Weights of a small mixture-of-experts language model, trained from scratch on English Wikipedia: a variant of Adam for the experts.
Below are experts of layer 8 (counted from 0) of a mixture-of-experts language model. Rows are named router (the router's row for the expert), gate (a neuron's input weights, with its number), up (a neuron's input weights, with its number), down (a neuron's output weights, with its number) and show model dimensions 160-191. Each number is 500 + 40 x the weight over its row's rms, rounded and kept within 0 to 999. Numbers have three digits each.
Before each expert's rows: "comes after" lists some tokens at least twice as common just before its tokens as in all text. This comes from a sample of Wikipedia text that the model never trained on. Tokens count by the router's weight.

# expert 18
comes after: "in ", "|", "of ", "the ", "to ", "at "
router:476434587488463527524478422464538500598428488544464416525463509515513522493460463552411484544466
gate0:511439573483536470575555426473494482520503526472382509587474491460478482474510506515493524477542
up0:470481494474458484513459531543552493497483542465490477471483549398515519510518476607533527567492
down0:492519510501463461578521523543553483490462490459546523461527449431499478449483543535513462481496
gate1:417477435519447505505527507463421516506480547493417499514464517397521537497473478604451513482476
up1:549545527500542439485443421470544511459607537505497568449545520506564531534528452464509437557457
down1:488496505567460525540458469503449388458454480526481511501514532568534580496533560538462478523513
gate2:493537542488475497469487412498491493494446505459534529542504466556541489533486471556466551596445
up2:524456515521482536559528504518410457507385397503493501511517421566546462524527436502496514530533
down2:510491547556515511484474496469460536522559505501447521498558527544486499590463507535526493497524
gate3:437419482456469535494477506511484512559513502462454420509503506508501555467435486525445561504509
up3:485511551464483508447503472515528449467502485453480402456483428527396451517528497383543419487478
down3:451574537570499530500513501533485457495502521534494566594490442405502515508503435504504505437485
gate4:514449499465435486508465495524605551552467484508531450527377462487484582516431475616494535532480
up4:484453470517538465486491529526491496563433485487503493435462527445453530506481541515480511548367
down4:440514448515502469465456515418525413490464471430509530472478460499504559471523535506522506502533
gate5:478431484511528540587443486552498553521552436504511480516532500472513483503454518547492493522477
up5:491560528579412440470566477478418469516593523517499482516478507499534558533469528536491464516460
down5:475497498529467452534573478475559503415472518454432489456495480475492494489509504483445476527464
gate6:452549469493426520548413427496432495506460507566469446488480550551535461449527443601440489486518
up6:466550532483431487508523401511478488507532515491503495528518464485539532468521469483503497562511
down6:474456471464487559565523483527492518443510480503524485466440525531488442456426534526494479526586
gate7:493482514503551550517560433577512514532454506597547505511546497372445509518525547470480445488446
up7:444482437535480459563473523510509514531509524581534463505424497533469448496536482514509525512538
down7:546516511474526533437502513476534566426496537541496397448476503365471514474398568486539477573512
gate8:389483552497459516519480521529545453551474502458515510528563477489548472461448403556440546523467
up8:528504509438542556465464534442510462498479477414522519493526588461469478571514478507487478524554
down8:514472531503459556536561498432438416537432513404558532469458444448575507523563508534555476506462
gate9:450527541416517510541485465529490467565479487606511441471474480429543523482406493563438544536526
up9:497522538526526479529519382499468515482515468540402471446522502458565540494515579464458466564410
down9:521539460501532459530517474495454561511494495433463492507508539497511507482499560514370464493469
gate10:494429556482481557461526402567476549516482501465467454536518477414549541535494559479439528496462
up10:495484459472503532493508557500527526521499531510481453485440533425505508498468565491436439533530
down10:473557471542509409474546520523436522488445518454517513503508463501501469529502535493465475459532
gate11:541428496461486511487533464439435572531500486545494450472476544519538529466542539538487495460538
up11:535497489402538535506457496457500439499499473504508495518494554533581497516496499491504468526520
down11:468505555484529480540540487442547519497494480544503547473502502535450517492502458524509455496492
gate12:478467576411399521543535491516513525566521459509547438475434524494501571495452478580433513545509
up12:508434494486541536525541539505551496538485499497561499511448479564459485510480505450483500513485
down12:527494493532522477479506548464551545599500468467491557480507553401475567570527417449408450531450
gate13:515519533436443511515517436503519503588512488550411397473538514429512600493404545457498462560507
up13:478490495503537473448433506554493437447470502510486550480496544463480452509534443475516528492549
down13:448479363443456518528477471494562497541466445486488419524500531434517594547503527522490488535453
gate14:491479466457541522576446470477391478558497474518479468496422412509493557530407454503476524554474
up14:492524553441528549486496464443538546541511462532451472467435587525521490530471466565458453491437
down14:537488478484413472536452532460449502528577510475525519493532515494491541541465454494420470548463
gate15:526381560441501539434476517490536483561477510472424453481436519523535498527487551531427413534476
up15:518545467474437419505525590545413472470427493515549551568518452483484549509520490429499510468490
down15:465527509575464555402516497456464521489463572504457416479443501553539583519469521472447515516439
gate16:519529539499589543542492508516508545468518478468557522542486450470429474536509536534474506417474
up16:515502505497539604552433420544536571501500461495520476537471488500539432493492467544447469513499
down16:560513484536545578467545535500480477455489616485517483463456526478532522479519548517504478493472
gate17:450542511506529497490464472525526525520476508530553428505453437514465484386480470528453502520479
up17:507580467480519524522517569510455415570504481449530592508499526508498520467506504375538520443411
down17:540520523518527547483528490540421524501515536535525560466466562512559528524583478561460497463521
gate18:488498510517423537548493477549507527532517464541527451501466514476498530502441476526471499491413
up18:499510514567517499533504520450477453527487576475478529400543520515508499471560445452466538465511
down18:455557494499538506556474420496519514521477480458445508506521581497560503472552521497337432414439

# expert 62
comes after: "| ", "|", "- ", "–", "\n\n", "201"
router:518469531507511571488467449520527524556530512577515488514448531488477531437514517608401537526461
gate0:473512540492537488412493546443483470475538456526513411440564528537535429459538494555431538526543
up0:461455458492539445525557423504435594537506488444579460470485465506508531532546518472542480510484
down0:470532473495527425486475504485496603547508483534426492575438439487472470415477551486493547485426
gate1:553460548522548502518515500464482433518445540514547503500464484477489429479504511533476571545488
up1:502434549509541510527447439550510414510463522616507506481457354429420537483500438484538423477464
down1:539540466492560516437466473451532508542476487536527492460495509508489490455516590460440518489485
gate2:480473491459507518490477360494519513502470399582486436497538480476516533504411504477485508511494
up2:422506518407483516464469523482563489529478557444504532459467507522484488523516553500479507466476
down2:559468445455471489410493451520494458469474527531480493489472538545476470486488431528482575611516
gate3:501534529509516508558505521454497530527497528499503473524538444437491470480471527534449519546458
up3:516493441541517576534483500495503544594537492598515516460432518486519424528455522477486445525476
down3:442560495491529556609502557523520523521403489452566523475484498496499500484544573472495487484458
gate4:489452581520516521464458489517435488507522478508500491500432483483487475532514498558519538414534
up4:412455513513593561484447463511470461465561511465474455452526496469569475490515527576556478473482
down4:441480552504490459571450509415463517431561558515524491539475504484503439537542489540463469461465
gate5:464520536515543502481539520510506493497477490605506533556497478507517570524545547515480545443441
up5:592459540493507448487479446478537434511489507484516454520454433439520519491534492519526413492460
down5:467546538458493521497540493493548541452481422534481589529485565409460552512537524559499480425473
gate6:506431532543475587487458479464503505459555518474483478505541434471495502483472493546443541487468
up6:486507581459457483516476506438502492508510534443466456510514376531478473528503486483548532501533
down6:506479413465512445522509465512435493571520556574544492493436504528516497491462565490471481506458
gate7:484474540483492496451434494474543527532548421566495571493503502447565523451545453511426448551453
up7:477570475503541544514500530532411460520488522489475512531446513515492581494462470423504556529517
down7:503424496441493542464497445530515502477539437487526499509482496464423521498463573473546500614468
gate8:516480436513461506474546433544560496524538497571487517514446567419555511497506477539422553502526
up8:458473488436550481535552477532569528481456507469565519471523536488511474530492481465510454511532
down8:435472505463460471607518464456533469520458472561526460499499445496426547510523525414490524547528
gate9:501484533489500527471509476531514506524477465542548493521453417545527509460540533554415539499432
up9:478437514492547617458476495499508544479437452517484455519442482564459571481504545481529477541490
down9:476502489512451443392576492515509517520487547493518483576453511507587530509523519506505442462479
gate10:495586520495482463507527473512424535522507493515447518469453518525474507478451505490464550482413
up10:475492554472450488421524480441508510505505501517487461522487559518545553438529506536447525516510
down10:486503499565514482512517509500495440512486528463588543507445521596532458531454445463491516513452
gate11:507471502477527475478510451474459532501469486496488513499584449525549555459496526576445483501474
up11:495476517485569499485504510513427482484432502569576518452580481583523530452457444544499446486461
down11:510549489501488445542529513495463460535569478436510480521549506555500522467447507472480458518476
gate12:470484580471520522507474414521478457514468439560492444442489454514531535472501486468447626545465
up12:459496543483556524439451495496411514478469508498469528507392453528564498450476473561470513514451
down12:433518597467524484455474466520545408485459545521562542531507472461526482530473442463453466529536
gate13:579510487563546544479441458523484450524482493504479584534435538493489450501509521507451519547405
up13:492523502533391548517585544495481478505512534450491390528495461476594453478459489532499483518562
down13:467542525573492444456467508563574472444488498552537455540505467599514520527476528504553562551474
gate14:428496572494399580445554501580500479549526525496497571537499525552495469454519551523422521479443
up14:454435513434474608512480480587602411501503550503541459471420556526516520494493423479543543517466
down14:485460488540510458514541525507441540510520535469453539469562523520524404493538476560487501485463
gate15:541465540521576579492397512482443515496521516523483523494468384520448558471519445480430502490483
up15:513527452560510547477510463427476477502493519432540458495441543511526452508504483599486434489523
down15:573505490480535532551538461513502482473521511530547489512534555473507519434512521557473512525495
gate16:507506491487470487545478458472533504537479484476464449497480482503484469469525456521400444549450
up16:478540500531489522470505528594555481510519517475511541511508528475454501486443500476523460572469
down16:497545523487522475515481487517502580493496542477548472486553565551484491560446467401412454477529
gate17:486407500480438553533532518511475559475555491526514454461468437520492480479586483462457574516489
up17:461452501566522526477507435507541497448520457496495476538484459549443535507536622446478519523506
down17:505497557600490478501501530475538543509531443571526534530481473489510483554453473412540499492459
gate18:502511561461479492487492482445513483469425486443529523466456509507531527454485449515466564532436
up18:470446491512542499581481416479481495486541529557443458487503509467441542578432504478561513439521
down18:502471447528437517477512515443535509563496458493470527513475498452565476455461447467548531552536

# expert 23
comes after: "- ", ")", "\n", "201", "202", "200"
router:550482525532452503479519523491514481461446494575436536474511413472492509449545538554394509476468
gate0:528506492479524502533484478516458480456501532479429504467526476388565546470595467604520510496409
up0:456503484504499510532518513473549448532548492468571419556513570502474500552536541457527448463552
down0:519496503531539531490502523536537464449443450553518483452519473536532450536503484448577510459467
gate1:511492551533492589482526503484521549446491524525498482516448475537518565546489491538476498497451
up1:506548503524594584468449575459493563567494547489485515597443538470578486483524542506487444531548
down1:537521511488470397532523499467491513451500509492511451531495469548465548429427585439539477520514
gate2:474548567520437512505435512510517494544418462510393514474423475522546510504501509475509474497459
up2:516534492547446524467453478489481564461442561516486577494520432438472512479497525493442514498528
down2:529427496405478561465518508485489512589486502505502538454414524440500466463456515495483551528560
gate3:518491511509530482454520468512468472506474523601510553513480449489509505470492480537447497420492
up3:521541469454482445474443467512484552575565532547470508497500554448456508478468544520509497583471
down3:500526510448469407511486474510551537453524551544534521500509442576448482514546479499555511531530
gate4:504410449533499612472546497572466460496490476558469461554515477554470546473553490464467550466486
up4:502438514458503502564490431488445539522519511459527494512463526500533390489481555439519519543461
down4:454511597509477478504463483520467498575448468521478440577414504462537470476503482455499504531430
gate5:480477566505523547456532522534516521587493408533443530450525461453445514455471497550456528481485
up5:477536490440495515527504455521442568527507509430497495498528529587545494453472543530517497509487
down5:469438555492496500463494561541450436493539512514541520479474524532444508491528552500457418557525
gate6:459469511491474533498482570480459467515457434482455516500468440508489488521455557474450423559541
up6:488494549502540498494522479505424549452580500472567503481410476522518531485487452407572528488466
down6:529449569512493453450440516491527426528410539487525481528484484511511598400468524526549505484518
gate7:455532457512552548495438478467593508502412448544464427485528463460529446522523462526475560444480
up7:464581488512488503476472503459522483479463583585422565474482412484499449534518558494503500478543
down7:511508503466569493483462449487557515503509458478445516511511603516565520447495550493478486462466
gate8:563495514543441541418443535444513503554422483508508585468490512435502578488478516541447495541470
up8:530464469489558444538450486512487501469510594533513489480488564517504422462458539531519481507497
down8:537527508511469440512445461452531449505490499547530543497555438527497471501488509443524510502497
gate9:474523499465502493480479486489486475521406498469453546476462492441482445453481458514428519501538
up9:560480532530543463478424495482505448490443499565469516540473492601485436496511553561450521474535
down9:492466504368543418543524539527464454526457544466482473509482575494486490567473499515535493499517
gate10:471487537493546497540457520498446486501462508542422509494453419542468489413481505552449507540494
up10:505508513473572543472527499463496419494489523586508473469559511566521444492434494555475521414503
down10:495432433482529485544498509480475528550496514529527577509495483578453513546402485508485465525443
gate11:487516419474548486512453497520493497529390452506430532554514476537504432497452511555468581488501
up11:517489496433528511536490477485474559496596559445549422497479511494536553502512478466575498554470
down11:496468502538543475561545453529565499442497478498590505578472491493469532471563466481483498540541
gate12:541535531558426534464525495468523513507450538564473449489527398437503504485549483494480517495448
up12:485491484529542517501513499537481511512489498551498479445526484466497486536591477438504490509525
down12:502565526418472524502501483534528529605551468495473565476497624507521503468531482500583397487585
gate13:500508522567454579480477463407492541437510475498492498530560503492550519468509451570447526457501
up13:456564440497495490472517497465459465527513552475523473483476514541616493475461532503458463530505
down13:514487514556522438490505465527507460438544466481502451587522433454470424513519517468415498480484
gate14:515493550524501566546451515462464553534538506546491512560466519532487455467491470433451444467525
up14:452476520537538507490494499432576472503454453411535499435474511549505524418505450459506484528474
down14:584518510478583488426509559488436488536558490473433473563491500566477480521518457487534464418506
gate15:534515481548528523520519586511446504543473488551418533579505509502454449361449497454470469471527
up15:488478545518513500478515500538459537458501508420551536502486624548566538509571471471497518557547
down15:538474501481499508439488485495518482480459511515533503489475496495480472521496447522527465604456
gate16:458480546550491451439464487504545510481457551598460512513477434500547502455480491536463458397467
up16:576445467508500473514480503457518502463482493495466511509518444572523489476489436466578484529452
down16:493556430481468514449504437511490543505472596461520423448532484493515457513493478429465449485479
gate17:515489477551399506548532479520448529458451531505558506433550468494486512481529505521471530476536
up17:493482532508496479484498484468533457498462509495545473482470552490473508606446452458464494517526
down17:519495510472506567523511447544498538493566482500531540541516464430526498478491586539530523543489
gate18:516466477494478466504461520487490420497496466512478504488518431453526471500515508541455468470477
up18:498442532465508499544498428508480490536542499469416484503526490495449481529476523539517466511479
down18:448504413448459481508524498456455488500492491458510467448509489442463489498506476516520506511538